{
  "num_hidden_layers": 20,
  "hidden_size": 512,
  "n_experts": 64,
  "experts_per_token": 4,
  "d_expert": 64,
  "d_shared_expert": 192,
  "hidden_act": "swiglu",
  "moe_layers": [0, 1, 2, 3, 4, 5, 6, 7, 8, 9, 10, 11, 12, 13, 14, 15, 16, 17, 18, 19],
  "router_score": "sigmoid",
  "normalize_top_k": true,
  "routed_scale": 1.0,
  "balance_loss": 0.0194,
  "balance_bias": false,
  "init_std_router": 0.0217,
  "lr_router": 0.000726,
  "num_attention_heads": 8,
  "num_key_value_heads": 1,
  "head_dim": 64,
  "vocab_size": 8192,
  "norm": "rmsnorm",
  "norm_place": "pre",
  "norm_eps": 1e-06,
  "positions": "rope",
  "rope_theta": 10000.0,
  "rope_fraction": 1.0,
  "qk_norm": true,
  "attn_scale": 0.125,
  "tie_word_embeddings": false,
  "parallel_block": false,
  "init": "normal",
  "init_std_qkv": 0.0215,
  "init_std_o": 0.00339,
  "init_std_up": 0.0215,
  "init_std_down": 0.0024,
  "optimizer": "muon",
  "learning_rate": 0.00849,
  "lr_mult_qkv": 0.5,
  "beta1": 0.95,
  "lr_head": 0.00541,
  "max_grad_norm": 1.0,
  "warmup_steps": 50,
  "schedule": "cos",
  "final_lr_fraction": 0.0,
  "batch_tokens": 131072,
  "max_seq_len": 1024,
  "doc_mask": true,
  "z_loss": 1e-05,
  "train_tokens": 1220000000,
  "max_steps": 9308,
  "dataset": "wikipedia_en"
}
Below are experts of layer 2 (counted from 0) of a mixture-of-experts language model. Rows are named router (the router's row for the expert) and show model dimensions 320-383. Each number is 500 + 50 x the weight over its row's rms, rounded and kept within 0 to 999. Numbers have three digits each.
After each expert's rows: "mostly gets" lists some tokens that are sent to it at least half of the time; "comes before" lists some tokens at least twice as common just after its tokens as in all text. This comes from a sample of Wikipedia text that the model never trained on. Tokens count by the router's weight.

# expert 61
router:547612437485526528544463468520460472561436547533450482497490473530495549501489518465526559435553498575534527475415495473450480589549410539550439465498520459446465444487476553592496393568481488
mostly gets: " where", " St", "th", " High", " Green", " Martin"
comes before: "8", "7", "6", "9", "5", "4"

# expert 25
router:484568593463520519403556564501507535601437520474506415450435505519560492512497619516469469462476529530545492507523475586458541524509426580532453489507510428416527570646512607448506467551434558
mostly gets: ").", ".\"", ".", "\".", "com", "^{("
comes before: "\n", " The", "9", "0", "8", "5"

# expert 28
router:455528591484530622457446498503509470521531488469449588602552529496512566502485430588481496551523533566498491514481490572493386596520450511486431486559490442460533412561486585494415454504497446
mostly gets: " October", " November", " number", " m", " List", "all"
comes before: " of", "s", "ed", "ing", "er", " is"

# expert 18
router:508538529499494458391380484556445559526585504452474468535437575502509559543505450510495513571562577651487554492492512486428410492520411517396372458486476581435532453506485532552490438523403383
mostly gets: " Location", " four", " six", " Pa", "ice", " five"
comes before: "0", "9", "8", " |", "7", "5"

# expert 2
router:466597465489509493427521511469444553533536506475493507488526544428569665482538487532622467445543483554491540533528409514477465410532441451461507511450528407461586473517494517536489469521491490
mostly gets: " in", " of", " for", " with", " from", " on"
comes before: " the", " a", " his", ":", " an", " its"

# expert 48
router:393525532477490423472598495484411440486506490542433549470521469533548631494480479500487510497540435548577428437528496472437447509512491585493467462552473491343593548518557515574529452509518491
mostly gets: "ent", " used", " International", " director", " President", " international"
comes before: " |", ",", ")", "–", "6", "."

# expert 60
router:554526485459527574510529513589429500568509439494500438512480514502511587559518601495522466529480580573492496488485479544454494543569462587564418447444449466461454432520501566507493428463476471
mostly gets: " film", " do", " during", " game", " against", " place"
comes before: " the", "s", "ing", " a", " in", " to"

# expert 21
router:528397535544548425476486384556489501535409371479456532462531558525477508619512503497591562551517535468490580509527453437455368586538435487524550425553385460449485461548537575431468503531528495
mostly gets: "'", "---|---|---|---|", " \"", "’", " Te", " Ke"
comes before: " ", "\n", "s", " —", " +", " −"

# expert 49
router:508480460382428517442487456539402554461526443574530601603504494463497595486602446515537474506469530532504516492449521521453468489549457533443542584611507569444592532416471546518440519549452520
mostly gets: "2", "1", "3", "4", " eight"
comes before: "0", "9", " |", "8", ".", "–"

# expert 17
router:516517552495527401489479442527446541520471429509522544513597552546499550542524548505555493544532430568480474531573500593450455507589431484524557469474495512451427462504500552504579523534461515
mostly gets: " August", " School", "ian", " member", "ward", " son"
comes before: "s", " of", "ed", " in", "ing", " at"

# expert 50
router:400472515468456489390488510535528529471392473529477402563538486515483518488524492558500598452488447642523432509442506545439476497509421568514527488469451418459563469504486603486446474566483554
mostly gets: "der", "val", "\".", " Re", " Gu", "ct"
comes before: "\n", "s", " The", ":", " of", " In"

# expert 43
router:528493459482431508503595569579511571413419552469495433492497538519503643478482486496467464553527504494521460564449465447479446488528339494532483481501507421416455560516544561524488567607429411
mostly gets: " and", ":", " from", " or", " American", " &"
comes before: " the", " ", " first", " his", " United", " same"

# expert 45
router:513569548497483499420495549543439553524469471528528497549534542621426468519536477460489560522507504627505536407420513594482509544510359480614493491534422437451475538564483623473476456407531366
mostly gets: "\n", ")", "ac", " hand", " Country", " Film"
comes before: "-", "\n", "|", "==", "The", "==="

# expert 13
router:609501522483554538493497467552468557496516500516544489493483541507466532466550505568527545466481489508462513515508512558454520503512455492432489528455527486435446460573528549510443442523462476
mostly gets: "ed", "in", "ated", "ing", " released", "ted"
comes before: " ", " by", " to", " in", " with", " on"

# expert 23
router:472420509538512490495519444454486487505483419404481515521482570606426591494517536508544574512533547387438533436553410444502410617535459495460487428468510438482472481533549569419422486480515456
mostly gets: " |", "|", "---|---|---|---|", " Per", "|---|---|", "|---|"
comes before: " ", "\n", " —", " \"", "---|---|---|---|", " +"

# expert 40
router:570545483505562495513493520647445526447447557480513489529494547547429417464561499472512499505500479647574487453381563536454531664480323477553550483532495402433447456523472616486468545497529520
mostly gets: "\n", " \"", " (", "′", "″", "^{"
comes before: "-", "|", "\n", "==", "The", "==="

# expert 35
router:469435411490520418467511470536422577466492441504495443527447403574539507534505506502507457535505549491601544569448483576462543513540487588559461459411482410434517515563507541506434479441495446
mostly gets: " used", " released", " work", "able", " comp", " use"
comes before: "s", " to", " in", " of", "ed", " for"

# expert 63
router:517556535519503432495540501504462367481475464650463439597493554500432566511539516522489436510518481588467423535547483559447463513501449454545498422432510437481450471609521598544410528447424508
mostly gets: "|", "-", " –", "ho", " co", " Sa"
comes before: " ", " \"", " List", " •", " The", " A"

# expert 47
router:469531592490497450383540413508471426521497471522470524540462439535505436471549527576579452461504519465476446439487503495497512483490365535526495438546514434452537524519583568446515520503529482
mostly gets: ".", ")", "%", ").", " ==", "}"
comes before: "\n", " The", " In", " He", " It", " This"

# expert 51
router:377480524459553568420531473529428446492470496543564434550500561518533525529487477533489569533488462649480492450468523518461464538536424524505541485510393490424533445486562598484477464524567590
mostly gets: "C", " C", " c", "land", "^{", "q"
comes before: " |", ")", ",", "–", "%", "′"

# expert 0
router:396464492517502508508417477472461524478459456492474549514538466476524625507611546519438516471470501586495474533465442529457411492487471535568463515515476439439513511560453532498431517520501596
mostly gets: ",", " was", " is", " as", " be", " were"
comes before: " a", " the", " and", " he", " an", " which"

# expert 14
router:552469518477504479454537437583429536586406404600411357504580642502476540506503612552420513497497463530484480463484509503460464597465493490507451471511565488467522465532503588539583527424496505
mostly gets: " film", "ak", " team", " School", " station", "ack"
comes before: "s", ",", "ing", "ed", " (", "'"

# expert 37
router:456516516492510547434453484551461483546455402508511562427470487443507585536560530524548532513513551533479563538483563461480541471487529511449443476696421371427497497516524531510481472485497531
mostly gets: "%", "ation", "ity", "ion", " University", " Party"
comes before: " of", ",", ".", " in", " and", ":"

# expert 58
router:527486530472558491564449456599489525506428426560526541508583459598559653435526514512440478548493554550567451421543445531501533488500478470431512488487441496450565441550449584457519459527498498
mostly gets: " in", ";", " to", " can", " with", " into"
comes before: " the", " ", " be", " a", " have", " not"

# expert 42
router:534381494402522518479469551600449490518501438473403444566534523506510507467469570520549562463521485575520503551526523522461515567501390508569479506465501434446476505444425571551507407514547536
mostly gets: " Sch", " Li", " German", "=", "pi", "ü"
comes before: "1", "2", "3", "4", "n", "·"

# expert 27
router:464571529449452484488481462464422485495516514469514490569550520485472529539548472525528493543453457637467481460617469510454494416552480481499508442429490390420429505537537571487527469461440537
mostly gets: "–", "/", "+", " [", " —", "_"
comes before: "0", "1", "2", "9", "4", "3"

# expert 38
router:550474523446512513429452517500518446459518474533471439528541433463501633549575454504452468493535518584526482476461467481468515509462550503543552485577496480464502520506533578548447422497423586
mostly gets: "|", " Bur", " born", " •", " Gar", "conf"
comes before: "9", "8", "0", "7", "5", "6"

# expert 9
router:389536531482495471523462483552470509471477471556543519510501467485537567483506579521469569505450541486520509547412525453474505472510479489490468480522452410446475547523438582481496476512464477
mostly gets: "s", "es", " S", "S", "ers", "as"
comes before: ".", ",", " of", " and", " in", " were"

# expert 12
router:490528445409455563557581366497446508518432505531517607621506523498495583448573513480557415470487491523523546466394542487434470509433427497509481630538426433434555550517497525555464494473575546
mostly gets: " science", " outside", " Dur", "Dur", " complete", "Scientific"
comes before: "0", " |", "8", "7", "6", "9"